{
  "n_layer": 10,
  "d_model": 256,
  "n_experts": 16,
  "experts_per_token": 4,
  "d_expert": 128,
  "d_shared_expert": 0,
  "activation": "clamped_swiglu",
  "moe_layers": [0, 1, 2, 3, 4, 5, 6, 7, 8, 9],
  "router_score": "softmax",
  "normalize_top_k": false,
  "routed_scale": 2.0,
  "balance_loss": 0.0187,
  "balance_bias": false,
  "init_std_router": 0.0377,
  "lr_router": 0.000805,
  "vocab_size": 14706,
  "norm": "rmsnorm",
  "norm_eps": 1e-05,
  "tie_embeddings": "early",
  "optimizer": "muon",
  "lr": 0.00686,
  "beta1": 0.9,
  "batch_tokens": [32768, 65536, 131072, 262144],
  "seq_len": 1024,
  "train_tokens": 484200000,
  "steps": 5198,
  "dataset": "wikipedia_en"
}
Below are experts of layer 4 (counted from 0) of a mixture-of-experts language model. Rows are named router (the router's row for the expert), gate (a neuron's input weights, with its number), up (a neuron's input weights, with its number) and show model dimensions 0-255. Each number is 128 + 32 x the weight over its row's rms, rounded and kept within 0 to 255. Numbers have three digits each.
Before each expert's rows: a language model's description of what the expert responds to. This comes from a sample of Wikipedia text that the model never trained on.

# expert 8
Inner pieces and endings of common and scientific words (app-end-ix, att-it-udes, beam-eri), plus quotes, headings and adjectives like public, national.
router:122146194078134108078153127077115182160154137114136161059130164151182136122099185132137147126173100151130135104065137136136151088100139107079096162168085121063152175125094075100108130133153160122144153195142144116103071095122121122149101138081167123190153098099203137127125148130142175101118123055124167154120098159112143198076123140101162096199088150079102148107080091166068110107113091096108174100067147074137151131175123198115149139135092148096175161145172131163141138089145105142095092166130129073181165105135162104161126179152166136134136133171044119098155174133118118058129108111117087110090173147150122166167135094119156118080113113130200120162146085084134121121161119116167143136100143084118145156127100132130125149126110100097146098146124107107122203085186170
gate2:063062083126153084106146187141079132144137115176089124081110152158167099188086118067097093137107119089066091084089153169120151070142145160129136135145118108139120119146144102140142107151165114144174066129147137114084080083139108143136159148091089081111111097146177140124182149139141139160129064113106135139069167163125111167144118089125137107125154078121138130122148136137067140149222181128080121118132090133173154157172136116151102189146123086133131134155137141103118181143132109150116173123080144211143130131190088133129149121139123144084119107141154126079147124166066113118152119150144109121170167180139141093170148159141173159129146159145107196119126153132094188124167169143145108149158123113122074085230116151152185141159112108118164173132125204162032111176086130
up2:087131104084158116115140142111094128153148073188165108118120131106186100170138104113145075139124107117086068105100187164146137128146127119129128143144123149164183116112135077163130160129113146139134140170149163125126110123097139139174111072109113144144172132146214157129108124172151155086073113166152162079108158097152114105166103119138131092128146171117143126125196151136087106110203140109142133087188117193174147145127130154098195199128141134097174201189128173129137100134176133219072182111083105109160136074135151164125123166164145106161101099118136157148136115111103139093118166114152108138139159174136113112066134169126162201128108148131131103122161151070142126104087066062117081136120158157097141148184127152157133057157090119066201138125127184178054089136143141
gate3:118134138133131095117210189130144144093136146156172083153071097174102083138167175099147147123118197112110106148158158132173198094080123145118097111132085147094124113138156140084151103136112074144179112155133182127146189097156124099190112123055069096144162097101058140141151129092112052112099154099160165121117140110177103142115156127146093091108141145164125157156148080151166081114141087077153148117165094120151129112113124072101102147191144102186167113088160156105138180101136149176153156083114174119097151137121141170110144149143046131141141110128171106077120119133205173101171094092176146142105137157074090153164147099128101085101150084165167112103091117130157092194135120118146081123188130091116115213115117181080146161132149146126094107108106133100115126167111096
up3:116106128137114083088172151114134123107111159144134141165096082130090053120170124136130132114123178164178152165126151176146125110166106136084084070063075162093156040191144115090154093150106123132120161145168179143102158128129113076128132075107106129151148141153079133132133105153153095110131166160166161091138136099145153144127120120130189079081157205152073137124116086105158077175141101082109111099118102114172110120111098013143128151170153166176140119160173137080120146124114152141193082060142143135103137177132163145139135144138128115107167138083163117123161103114189151141142091137129122109076158097105093105175124123100061079140134129210180153089082088116131109097135127087078129089168079116141097191105143184087135159118118146164100157178140081107137107150179111
gate4:129142068152096146134114143109131084101205162109171169070142116084188145094129109090136131127110118092087110138119119162146126173110037129148115173137179097201126147177143073162154201112150060100165133151129132160095124100161155157096150099185121088158132137126130163160113133093130153135127108093189128113100172191129182082121108113136125114108111138143084112153106138142107154120145110121149195150086128083152166071148176124090164121108122144144135106132179078124152130125085086126088154175085175146150126147120155111108132122127102099164154145097131176137117080133139132126121141136082110161150073130187124114165133099116070177173111098136062065110156157120105096180087103127160160079099093068136134106084142079145143152129099109115128068061130102093162205052199145
up4:057171092164137049160093079131155116103145119098157129073110108126175174074117129092152120115136124118091108147118101114090187169171088147140077147152136090130122096155123060148139173157085060088121105172097075158102146081193134181144106102128098062181121135126135118131084142105112140117041135105120094180117184141096138111125098161131111117097116110093148158155127118172114136136219081171142141153113135100147117101096201134064194094125100143056157170155177087141119130132133086142058139129101120167148124111159123098166154152138133134133111094166143105095147135167122138077102116134107112187116136138120144126070095080114106188175054079110121124118142125146130114110104072165125138098024116103161114112117131093136124098136128188114104123154094084120097159146139106
gate5:129128145122130100126102125160070087127132111161117171123068087148142131140186129181151128099130123138150181185102153186139105120119164100104240135151134127171190125131138142158089121121110100148104130148058141143109128123104105112190144114132186117139091119121090085143112065111106100192161116118122064092179124102122223145125137135133078140086144147113054170120097182077067104113092122095156145135188170113094096157130175097140117099128117169143118100141112098155115133115099142099080125144058122155098164144109170154122106126099150131156133164097159109163178129088177097076122053133104166088221132131145115188097133176108111144076130116123152124103117085050197113118133113107113071085118107130122154163175172138184128098145163101148141089138174106128138123095093104
up5:131098175138133109101141115103129131171150170083084148104151067097137146118101116146135090105088104145090154094066150203150100136140153151129192169123123162088123141171155048199127137131141144134084141122121110127155102108082111162169112103188208101125131136141152126125188116157140132141129123153130090124141173125145138164164134157136055120116126125098069123112118177144089176097074134123154187137135093093079131101179193148180083106111164138144129081082180098126109071123159091174113102131086121115093185105123139135132126108127163110172165122049171141154120116127125080117178059150146077117172101108118103156071087107144112131088175119127176168158083143079111140104151148093108062141136102129106101155152195095088131161152142122142080142188122173113163176042121089
gate6:140135144167146127150162143072089147159087167121143142106124126158134101128134176056108132119177150139093141106127140194180146124108128121164148159094146119119112141069164154192110110102153150134046125120125123107133081160177144082183084084153129090105082134100104119177128184099090118136077142101142060117133104142122146140115088121222129123146056086126146096210048159138113119063139137100149147172061111142130109126111114179180121115141161138109156113171171203125170105133126100134106119128118148087139158114091122070110130129060110137154083157142135146090110182129150167151214140053109186099153147108130087147100143133145108139107157152102117062143160096110143152109086098160143157114167162125120091126145083163100130127161115189120182158106120136099112220169129095
up6:152098098193147149148139134079133130176098122088151164155132122181098097188141203128113163131148157161125101114153149139138141140157169140115177182120136138111120132119179124188116136124153133117060136156084098076050114110163156072163106109115088085108049131079121128190165137095109144071108086049160146066114137162124125150092125142151166118081105096162121124190081104091131124108076150135152190136067161136122121112104134094097142096071120114119115154154193147146127104114108141145153136085140129089157101106157137060081045109138103126121066142122091151111100140108132152155151150139129162130178165107172136064119081112113152129137128137119102078142111110155175134117114091137139212156151162092131044179125075137094172140144110195149129161110139098094109201105094117
gate7:075173173135135158139146095096119082147140142142066121187162125053112075155174093118096138101144144083092144133125108096197126112107071119067159152151145090148135099157114094142116097098239143095089153200128132096103111132128122102106150079099082071144134111158164103136103142125109163100167107125141107147103101081135083138132136174132122154175123092223080124084138141181134072163184136162112083130097167143115147115130131133156169132145071142121125166107149111098141139120140151157138116133106126120086091080122136087132099109165114067116140086149129171092182178104107140153165090185152183148160124088134111138101087078084116095095126126111133107172157054096157172136173096102111097133078176174080145132152160143137105118111127193069129141172123161152074104163152069
up7:050186159116091164101114088156089134149134084130100146173159106081130159128115155122077091077146140104054138116119148129182129107094118173108172168129071134116134143180078146111145162080141098083136117096138128153135127140128144122100150096080077116141149143083139140108136229091101186162215126097138113175073109091151098128123111103131112121127143101156125139089146170151137057130134178144159147185113149095091100131130121141113149150156133141101146164136110089123135158136110138052125103201093119126167101055112121116153084096114095131194101159121118195126157179095073117106182135163133140125154107167126129145115122074115119134129075087142121127134145082151187182093117067108154101092141134143074104136165102159167105165107128106082146097222136075126108181081185140
gate8:117088154105139123143147118134157142082136070097072057151180130087062159172103140135134143136166142148129073137132132150103172100188086101114134148148112109119119060107116134156102175174154037098103138162077089126132120126130144170120108065110137149169158163141086128124153154084087153137090111145171130046143125095127119102164156101096129045130130125165091198125154096115083145121117056137180121094152117168153102133162108151151096079061151136171109128088107177140096068150144149124099119141134106125185104092104137139135153199124104118086141102102107137155091201115087146089171157077053125090177086144139072187189137126128086093087161111116112122091112124172120116133104106104094151096121160115126143128143147151076086104148170094083151181136125086172078160143116151
up8:134127107156117128136178150092161185096124126127091120122165204108079117173163162151118111144124049089189103104126110123147146035148096092087113071105068112096186133158127164138120127126155119128149111146084095154134130121122113175149100146140131161158133150134120093096181132095072173223112114117109080101084171074146136152176193109075158099159135165183113142068165129107061093156112117104092200133121156185148127115156106155102079112092199082132121115100113123165121103137173085117091134149183078148205102091129161126114151175129136118093153116103103094166103126185105134085139115138106105114139105158159080201162089096111104121104129095080137098160103110177104106148158106126079152119154110134168177105127164176139183132100117107091142142100123087146157147157152157
gate9:116115128156163130146126114110116153106071149192107171185149131068143084129147143142150162152120124147088093118113108114145140088171209127113141116084135130166110107113086110149076101158121117151134113082137074113093143133102105122137174127170136174152168114170137148046111069106121094118124107172089172083113071096115076081117162105074140104126131159144155112110133138116141109125166109100060148119139123189120137109143142137140151109119115096176124117157115181106171099119166215140141143161104144160100171094056120140126138141113188115190106125062143088109092125111131123086131134126199205111155114156148168175132109186181163145096056160180138127163111124193204152064143112139134198121212130135125089163092111079110187144157153107083142123131114160138119081106177129
up9:113155107164145054100153125170140091100077108115119166194122121125116149150119189175127089138128115214101060131146135204128134128127196137129133126107150164168135090125161115129118119115132094106128137124112125144090140114102146123164190110151133127141195101077189118089105120115131155164092074145118126068121126101155074091167135103026144114138103192130142133115146140165104128115195107129142165160151129148143127164147106054177170157107152079158127134121120144140168106186170190107133142161115143137096149079105136131111141119112156128175122145043121076087139116132122134093157105128140206158170133142129178148113092183112145150081079186196123162159120140173122103144142117159134162101205143107137102124113129083149192124122147074095112087088096107198186090076126121
gate10:138134141201061128129148118096125101104130116108157123043132021118092096128106137103091065052146094121160141146118134133169122135132126126177090153092089146151104127085093116158072161094180104145110105122105192099151159107171084116133104139101113134074110091152085084114144126145128143141085181111107117152138100124120119101107170089182103224170074174148120095102104091095113099080101096110124157142115097093143162162139141136105145120177162115211076133090108090100138090113136098201157123163137108158112134140127137106123094180144174065149192115175152093119129104134085181073142103108090173183129117086103162143126119123168095104135120125152165145172155141132148090124155152111115159189115166093094165092102198166115138150185114096096170110103166113098142104116092169
up10:066103157171154143146146082112127077179136081117132193068149073135100115145089178109080070087093091124091131125146140117151108094151096154149100146090061160085078140083124134128100160060119101132070132125108157180116151137173124136084128094104105110060079114178112128097177101128100129160161145120116093124164102143131129117089176104163083192154108090128080091125106093124111085115121116109162152138130077103183111135127125156131118122160134133169033135106152158105147079129120066127179048125189143142071105128138118152148140201120154102150177114138201133083110147125098177108174111127122136183071102083086104185122122130086082090111095095114140168160127099118162078108092101092075144154089164095089133128108100147113184144197115115121163145128161143134148146099117129
gate11:158124120147120114120092182083091148148177103150149082135093122107089100170152108134099144148166099104127140144140103179152090088116120139069108115117104157126160150148131140101120154110108118144118136141111126189162153166121112072138173158123170112165160147155126090124148240094165128075192150142088170140130136100080121122130125134125132116122058113169152125072156106160142160134090093101059107163116156145148174160160104167134059109086151146060174149156070089124114129122164093111107151107093122149194087173097095134139099091143080182132079175160085084201112103086116134055157145126124153168072148192208152117155114102112103106110131198124155154132141049168130129179134148130189133158116136132175106135118148076140088099071104205094142115124112146136097121142155142
up11:133092084126120114124132159140145130129169094142154114120128103137100099151138094162068100165197159197159104152141086153101079155082170142035118157113129170082104112207124162118143150142112112152137087134082165196178091120125108073149102139189130123113119089137093127128104145113110126097180141142072176125113128099100135082106092119120119148107128103140135167102097093161134147204118081127087121049137208148151138093170166154124105169125111158066117142121090098152059160102121122160117087127043100159137077119105087169129113084146151156099177203166099163149119131108128157119140136105144131182135158154215148124105111134066115123091150193175126159073142088141146154163138168122160172106133124116219093108108110155119101146097138170085158105106111081149118147113125140
gate12:083129141129154090065113227077132178129108150103162168129154091099109126122160084080135156134121062211079131112140126112137190129146080135122141126124143114179191146130156126133154096141128146132105126150094160056177131052132165143131131094134170153143072108099111129163117089106138183153142093153095132114124147148140181115138077093079113117137168124079136147131131124104104097202089074152116137122101109103068131148144140207089119103099169168096129124147117118127149136171133077145099198146170155120135114118127116106149180153128186100167180144127113144129150057104141139137117056158121105194121115210093145064155123076101132137126153137083144157141170186172168071149123121085095146169117134165156141104094132178103068093128127136091101128123137081163128161172120191
up12:115090116132057142129125163092131134099091147094101155180136138136127074134181072125147124066135089156068108192177226180098122131118093100160140111124125044170207117107091154158159109140109128096133096191096119130148169143076094121159080142186136152191144082114121168078179094089127147145108141136123129119126115107086206175150071123092076089147148150073131170163113133135114100156145140183143114138106099146104130145124137157096135140139191127093143151125064132114118108156109107111106126155092077086147128174150112145128213138109161116144134093145124078090119159100148136144090092146154160175164112197132107192162081102128147087181128123082120144115116136112149094124121114126129073104115135163136159097090089129085138183097102119127156080179137055116139079146146170
gate13:113157167098210081137173127144179122082149105117118186171134135111156133123118097131101073124134111115205144137124164157132086159135055192067121099126115072160129101111098142144099127152131074091104084099138206095113097183100143190153124083184143125154089153151077103124142174155132160191102107135151110143085153079134117156122126119129071102167160113140177207159108115141141102127175036065117155137128097077126127158153076116117151192097127117149147038158138126105123129115113119114124121147122104128106115158130110120108085112101133110116089079167149141180171104090118109147113087088126137123111182104091139130143107109142131142071161170153165132188095134113126118138193054110174153140120147196086127108134119161088103146151076157145183139125112163175108197123153140
up13:074182138059142081106135175116127104117127138125128178081122145178097094142093153142134110156139181088176159165122179112112118171110078130098122149161079115133188056138124166149138132121155098128114098195129144055071204118077180149142077128134140135081143141128140165141149128129096179098166111123129149151055133139187135093100181164118133159110192138145202153163111151159158099091155113064163130090103163052118180144137104083066164135153124086118132114160108093082147116075101078124152091096105134157109162109150130098125106143117168091138081159180153118144070122067110106125131064084092179150143116129098165139129158103103138099113132072122140171207131139097134132108174084097161173112103095109103126105127118140120138124150060172128170137160110140164118147080112152
gate14:089136098173126108140095159128095089133080146151180147134118126160106123076168122127116194156130117145086142118129115170115053062132157175094171147104123129081118174148130152147118140087142153128116199183145113165138163153122115091115117098105111139145148134154187094114125105153181068133142124072123133083186117125097128092106155119129141150189093088097123144146161125110082081149130085187151147175103123136100129150115130174174097101148142103154147162123117153138119151122087119119168127131100152095156126118124082141166161046200108142123096101125183115093160109120152060124156138190132141157089080129155123054158175132131132164125181093162153089070153147136139145122144051157125070128189114134088099147161150089188212117038084166145130111040125172176096128128092130
up14:150113176167164141122111179141096137160097175110161122121129180150160116148143121213094187160102155145135134112122160153090070077216153184105100111144085146125105162128136123088118146111143196160153138151144111081092172137086139181145156079119102124117141138106152128143101130144127129161114099116161138116167072157109145111139163092116146160177098084121106145115126143111115126083119106176152171175061138113128076147127160196178072076120180067097147096140123119158115118159072106142167157123165132138138176107120114087109179126190128221125150148127120068146154151056147053114139105170160079132104139128120078108124165170136160115104147099088110140120156155106134141132058095163108091179076121130110156186161104027134207125071144145140108130107113113130142127106101139
gate15:152222194060078111135134087093100139149144128197138135099128134126100132129147193084131102081087132071158102171156094168163104091139121129120173131151125133120084105100147199125175139129137100128179120073127138126102148092100184155146162051163156107132118059165112192163104158087083166081121114158111155146137183061157148122102118159101095113155116085132089112146158115100108154112159120201127129128187125134214111191122145159134131132167122142147109101176136141185148187112123153119104099082140087089128089125139167126152152120109092107110101116112082104154079095102070137164170211124138140138101162167123154189102097128148118105101118101140115124100068106133121129083123150089144134144120114119105126103143120197092104141118124143115150112164158147153137016106147081
up15:183189159134053094083117081141117145080164135168098156121083176111148114132171159118204210091082109114104099114097065107163109107131102125152192126144126152099038080136090188109113177141131130145171140129098127136182137091046115162102180084163174119137047111117149147121148111132078158083089163142126123102079156125141194108081131143119134106181139085162132091129149136104090124144135140153097151123140151120157078122148148177093108140104111095168143149116112137182082118046147137126176121094069059106158073089148167152122121130100155125141114085116122101216107121110149076151141141147128159139094165114146162175084102131097155110159116140122162121115069111131115101062114097094154108143129034161142136124147119147166114127155128162146115149135141122144157083143114117
gate16:158158142126138132150123131062092166115166105092188164151104098113122138124119110127111129144130109166156085136085129174129133117147141125161171118119148173074167139120124102099190128108130164118141119135129185128091071158130100176108155180142097170117136108146104160132168122038138170125137143092121129145089126096118155191136133139114092119156107173196152129132110074147077165157136167169147125143189097149144151141100098115089118107123090183124084112053175110186121063185152150200120101181092151099074161124131146153217112105102085123171107180124116156107122117190145112160128123182121140119093190138181073116133105109131153101154135071087108173103174160148161175151180109159160184141100098153119182116108117112179110187187151131155123103195135130186100152092158178
up16:143161107141110149103094141086151179100165183091175080136072108152106124084126143127131147129141111149132134116104116149105161106159140137218144138125150169106142136169161116104164150105158146123133138098164131104069141137117132154152126178148143182162166134198137132113151115110151099145098133082203126149127124123146110116118108116090093125116083160195169145125083155122084162128144117149094128109208099142112167157155154129080124149136104137139072171092125101164052093128118203214129097104127147108078149146107132194144221115084131140146090106165118131081178066133197162141149152165138166079166181119105119123163121131140171098185088152146124139109102152106142095127203070101166104078095103100169167120145102180158145101142158107131106051175161101152071112134156190
gate17:154156185127139161086116134185139147149133120118162133154111114174127061124102086041132123147199105143112078111099137116115129159132107115084133146109144139086167111091144133111173113134130096076113138098134173184116105088119141110153174098104120100119091125142138110124112126054170074094114151122140098187090111122177120158119137119145175031111147106199142135150115137161131125082147119097127174142088139134094129152162138097119177119099078100129099077161119046096093110152144171133178131139120067155107115138161124117134077103168093203116110120165100105132084128089140123122154144172150093143153101124128185105086140103128217120073097180147144092075095044114115097078105149062123178134084106120186145083125095188143166105131070165059098119092175105120098142131137118
up17:116137153112105159111145166167119090146101119118177139143119073137108091153148100095114084154130108104142076105141112112137107129136115129072106208082144165109125125121101154132177061100106131044139146131141141164167109081114096146149115077083129091116127141127142143078162171000110113076105135119163100101122106079201135106114123124126146076118126164144071118115127149159114105136126096112109151166098146166116136143152124062146163106118079089113124102101150073097038126086092143104157083137146083139108111079148119193175089049123091175155147169125089117142153117062142147106103152161141106117085081128166174121119129127134189103094094177181161155123172079154084102121102117046108094164109128126132141120168088137158192146136123175111082124129119090112114145098106050
gate18:119135119192139144145120114134103165092174116148148187185126100148128112091108137162068121127132117097141101204072118164172087149072099135100142103136178105088165169098112152125158153148089129110108121149159076131148091132064125101128070147124134166125083108064119176116099109151180162022137172126102134145064113163112094119140094183116052036117160112113053154094126103125145174093107133149093106116125186184103146132141113097153175117057105168073103116141092086136101131154137062119118156152091162191127116085121131108139113144171108135096152137203162128111169147144151172129125148120147157188110094091156103126123187079128096119096088100155065135059194135175138158113106115133121119145156101168107118170125142145127104110144104157113108153095126102119157145081122147
up18:107159107213152078127149110119080134136136134176104161115147108162094130133182131161065112113138117142089118129058062161143077114143077177080100164121149157131184202178112155106154124142123106079116083050157115092128085181086150144158154118099129133080103152108181128136126139137124092105144114105093082119107153178155057144110141166128136144157116117092114149122118165168117171091075144169118087146097114138126130114143089144081116079118172177132116151124106181154134150175136122126096135189133122161117087105139160100119095148158139076082156117193095100138141107089128157181148130150074116153077127080136123100161217069138173098128141136140080097057123138087138158194098123116185213151113144142127119155116136200089137072137070130134142143104141179153127157117164145
gate19:129082083099145160161088191116155101127126144132059135120156131102077132154131157108159191127058113142115089170112129126093141100187098083153127126165119128103061140145084074139167138158113124193141096068154145148086139075141115108156121045155182092165134163157146143137100163097124161083130081069081108118165104139071175148145089119153122088172096135133065127158108105116135145157112136205124175118147133163161110088144103135129128057084103192156166146136117168152064100108162140084132096139101155120131134191114128147088125101137088112084138114161093164102155107168115175124158178151149190096225128150138103129092131126130157145099138121132132108121110085104124175170151174124104137085130087097133111109082059090160066174122064159098103102107106126125085085136125118
up19:163147122110125136170093104074125163151126118149141110167146138119072076126161119098173140166107109145149139117076172181073143129145153135142105108139099137056126183164075093215147120137131124101124074085143161183060134127109082124153125138122071125145139207126106157096132151144122200090112120106142136082155114150148135142166040143128127105134099098148107072110105137102136210172157153163074192112142100156133186071124157081090096089178132176131189157127150131124070072130147170109085087060121187125153127147129138131094107140093097182102158100138107169096187151186138159098110167123148167107172162085112145149133116192105134098132125114141154130127136146153144131133213111078169126107132083118132099132120101121151127109136075167149148115069113112100086103172171095
gate20:157108100075146099110122104174165119141169154100081140028157168094134146155137169154147053145137129134144121160099131122135119157117132080119100109111141118112106099152109155091141157162129137119120094071188219077120136120138045106106143131141121149137199129158129145208149068129167155134137147143135151087148173178196133039168164158168139117095179081156145153072085062141123139147091155061138110119134118083090091126126115089140133075153125119090113108103118152113153151132147110146169170066121151138034154171115121161194123168180107139089142168068091143082124095051126123154112102104082131129104136133157071057111085140106174054143131154143127099099138144140142119136122109100148118133096119146076098116122173137134150111131176132122169141140109157145167135125151150
up20:113086150143135107110116102162145085129171126099099155086179130097119145187078188145135174098128093133165104156115115118162082186043090091102127093131139125113120139149155123117100121130156158126111155145128197110146141108137077097161133059165166145150153139202146116144156155184171134161054164132135139072158142206141109120137145157141146178090140101181151094102157106174095139127047135102114115080092069123097147121122168154143144119140149099101150069103142064132135138090102114142083141115089170106067146102229144157173151093133137105145150147062106144153149153066107151126132139090120150178110147137121101100098119100129191104176154146098065088088139122159139133127111069140134129121132089152146125147075192086046130088134136128108161130188108166174141097122151179
gate21:111120177093104097096129098140133150093136182127128144120129114097127166099069202104058131116135163100093098164094121083134109137118197142118138120081175127091094092192079128119169141115160170130131117136110121112116113109155145143117141142113122105130107151144128141094102122142145137086082018069131104131076100137087096095127137157126127075153178187173191076160126167100149142115108173115153152130130139171171105112117093102120087149134126163138123079151109121100112128113219132121146150124068105135124122082132142144160118163103094206094132162153175079166176096154126173143121167163113110168126139165182165155207139151183136075104110117114096145148192075050182136102140110095174144072198141158101129158148143110107079124095095125112066122178184087121145109091112135
up21:115102140106096050089184115156140155114148134151119157176144136137082110137105168078128138144162164142081105109134128127133104143137151174070107113085147142084069130151088152124143150087166164120096128158165114146094082110117172129127149110102154123161126127146146158097108154134177172080120108102134143161115149167046168094095074100104134097186157151187178116166163148101150116093138163115137134169186114122149068158129077107183100097176176148154155097150104167107093154136215106151135124187104117165117071109094180129150124123056079141099126144076094099129198120163129139114156174125133128136126097106226155151136105134141109061067142130120091131139141131173165128042168077139190140136185122135133140139121170172078132124134078110114093130177145120145117037131145137
gate22:128115136153211113090124133192075129123140120056150145061105116065187141104136141109162169120126129176090138139109154189069147121144073080052137091153146122128123174158120140085154136166117086136165112113123145137086113110105157156102105126095130172173133113116107187123102102158103124100121182114105145152107158017104100106092118174097093126164083100136130140089117107141090144095191125152135159098166081180117118148110137110106085112094134136120154158135171193126132164111121134096091112124094139166121123128140084105131132137095098100138133123104106108115096134164150091138155137120176105090129128059166133156161089145041104097125143164082182130150092155154152162124142089107158138124183168125107154097158130202171187170174107152179129177078054136138155201069163145
up22:076100095182185073106157091167099111129091132095147127077093099134168134141143187110151150078118103146096133179115117160058140127163135123136120120169154154102080170159137158118138126129138092172167187124135184097087174107098132165116145096127166120123129201127096090158087082116108182102175200154114162150105123080132104122094154131148150156111118173094153189140096083093098166121181066113184145106167107119080098106132142119123154100150084128159138128151151101118180188125134137135141090125104122141113171132102163098095145153091063098140120104096134129102113141133159079127132156057190165107141114093123079102106084110060122117156124103105136152185085174133159043147123141119133114144197173115088136148117128200129168084152128134161101100054099090170136180062108123
gate23:131110141122100165137124149112135126120136059103126102133163105117110081078165111188123099122127086197159122144140120152069183079088168160160102155102174176134070146144160075122086164110127122155150125124046102105147087164130128045174192149071185113179092126123219081141142135097096151133143187142110132118158113157127079166173079164118168081097111148154124139086126150131130134105109064172177108202123161138090037128140122136097143126132170108108150143166063172114091157143139137150133085174111094099107146164158158135111161166125113116095093104116141173107169173096104221101104136075089111144127110186152110134103135093180188114105142142150135100122126160160142168094121143139121102081066185112068123074131146108148114137127130140103151127094129124110133107122148137
up23:166135111082131189204130118118132106106168144047156156141149120124085085119090185177073150092158174156117154110172144157121159099084110160152184091168224118084056090059179105138079098133113114118118120095149095093084138161147186078186183167076149147168137133084200120145129119048083115158129095123133152098125132146138120146145172155126159110130130119112134166063125136138132118144123126138143130179144137148140126078143101134083087082131128121123109121143125167153163113213158133134133081162082118112142114116118151109157111111138090101117128141116156166171127130141156173165059165185159149112154108163108138139139095114090137123113098194116151137085150136168126173131164164159137163122146147114089123056145119119149081129133201073111212131153101172121124094092083146
gate24:123156105122157104085146141027119082112125115107092146143104147105158116183162078178064131120126077134154056110135110172164117073140124168104177142169138150126170107119157097124114162144184152147052130148112118061147120113160089121084121103133110128142092154170158085151124134118094141126083112090155201170136110061135107134095138123097138169165165156156135164117117073085149078155161075111137125163137100073142058083121160129149135114147168123081134125136114125131162129202161108090095132136090140111108161174114126193104145149131170145170120098108149167116139159122153082073107149144103086141097150192117142067100110106095110093191167094141170091172170119126092177117132057144121155122118161095153145102131152083140090089159140146052107133128162117083090052109079162
up24:122138071100117143098139106107116074118164164144100126145155123102184126132121067147073150146109094129146060131124137070146108105137135167164208134129167191106136132083127099117149155082198110178122155113088078106211155089155103147112080125156144095122095163171120073097169156134118161133136165052135171154097102091112134173134083135145120125165106103122130193110155084147169101149169093112149148159137145133155091081143167183120147094141103122068098120135178128141214165180198113112119124119065114099127148190146162148133158144130123095096139131142138167100177171163128114106164125170138093171134104191146150126050130146123137111131104083108143082152169112120125168088157107076147188117142128136075149058118131145147069105113177160083096141129154170092090095109075139
gate25:074166173161133133109153087078129093110097088104100126180099091136161118092095165153120131123134128121133131114052098073146123093133104164102083178157157084066127112174139143148089196152143102097157128140149167141126099149132156116162132149056153152100132129138133073151120161191102158126150170122137138135108120138145138157093088161155151161150168152064168110144090192146185108113131121182165165093078078153126157155083141096098143149182164125090105202083102146098080151141105117136090165110121152096092171085100134101091086138151107084145172178169148137087094112066131083138097160092113118049132144103072176176143119173152161149095070106122184156093103138104159067147092131111172099129109137114130167183074154130175089120145108100159154157104065090159133145075119112
up25:100146200148169122132158104043078134175124075097127178145137127171178159105114123151137074097110113155135148062131128019165166083099121129112122079105209102145159090158163160103089184127118158112148114169106088138108079127147119108148128170071172151075092120154119089133088148159123191112076098135130157139160112087154117149170102134134132153141126162100144137113098166100199094097088129202122151106095123127183142143138125097084134138167132128120112176097127079115086127163072074159090196134100115147113181101104129095163116169119063094107163082129156102119095133114127125143146198143090160127143146160105155203096159146119135137134053139161149123106120147109100093149125098112166111110134067116097150103088122113132107075211156122132080137151101145187143123148116107
gate26:127141175099116135131114161123122115106141146124096109138136128139082104157054155115114180132162143082157154074147077153102164162144106150105126119115083173072130146110182108156075136167123115107156144125138143098126114168181169113094091055124114164112127129136154152093145155086120181128090109106136098068186121060067151149124111149140134073168180128128166080199139084101112154093194164086195175065113133095179122144095112115170110147167144138124120122156130153173095175146172132154082080109119146143148099099112088104110115165174106132148210144121061163128135091109193151120154103181181173098115162106144142101099124167061064179116158144109138169141125113095075082137122114086137161151146145118099163184090142091127156160156116097089190108053135099105155106123166132
up26:179174133115151121129182153136054103125136085180105045110102119141103116150076106102176161113149131096129153169128087111073171133127112118147097109119120130122116083117113116128127125135139196151136158090129150123145099107150148163129154049097069130131142084145192153155139153124090145110110113104092152101190104131080171136099154142148160110148184151156171160141101084106098120125120138116130153113160130118120101116153153182117143108127155120172120166128072155137124140157150067161146063127103108191172139093134125087150100108152109100163183102114130159131122096123130093181125121203193150082113207037124172060102046139073119115142121114130171132172119102168085110112143131116073133077134089121151131135102216076084091206162122107119132113094139131104187111095179085
gate27:168185227176130080127110146130116114165117086114134146211145101147139107125135139089065085105137053071102176109063135149139118114083110082164167141125118090149174147118152137156091145185091165136130163071142135159133108139105066157126106164111119133187145145096136061161096184148192107153141148132103124105119149159112160130102165160182148130127112105093136180119148094174122132123151073146102174104179088135113121161179123084144108151148116115105116113157100158082105166127107102139071143114162197112067115066127120198118095102117079213116087148108101135077160116144141153120124120148134146119098129127150120143068139115167099135113097172145075137122124054097107121166130151137094066185111129142147156109192147117166170129101147115129131134143130113086116054065072141
up27:168117187154166087153129149174120124168094095132166157152150080093169104077141130114112077061155097140120182114098132145110108127080085107111132094164158121112162109115159115172110133162048167131114102125174178114144145184123138132148077174120096118147134116114104086143186130140169097186115171108104110171188189120119165171155086197144098107148097096092124230095105121155109129152090076201088170157117126110111146075137118149113098122093146048118106114163116105070121148127099133129072093084123135144137128112162172118177091097130100162164115126097131118074079156135113130142137127132118151089101162139118107158103123118146123184131149159191109131112120121151127154176148127120086119190136106155187195107159186101065145169097084119055123097129071129082089095085130135
gate28:112116124104161125143148129154069168080088152121162112094183126122200165177154082059132101126121142088072112127110096175129178173077114120136146183124114131119137082099155153132104131133115114073133143126132097167110103140048167062147160111089142077132135147149138104104157109178119143086129096178125100138183120067203112133158134088091183114095136103116117128085097103130125104137154115167060161165090124120168090086137121143119166127085140105132144122140158119151182091145164037083157125159140158149179071145077104124145129122132099162147075151113115145164175134157101062126149156169108092115118152185095127104125110067172162116020160147164096082107134147091128140143083111134109158110119142122164113120177098144112117148123200151130122132111130045131141096178061164
up28:108102122102161074155132116192098168125118127140137155161151122155128140176117143068098088103123179087143109141111111106158209126104153098109129173146148147107111092065142127132153126118111096174132116140117181147139100142071112100132182109092134096076150123119099073161141123145115116127113132138101119180171141106138169117077129079111168120066054119157107100064135127137138114129169091116052114119070100155134142178116127210126185097086125161174150111103136138133138125112142053115132102123106110118143084169096132144096120153101088148148076145117082156100167147166119073139128177135092136127110153222114121112191142129150110072037161090125075095154166156086135158134089072081191190110158140119168151104175091182142167139114193136112100105111130089169120129191123181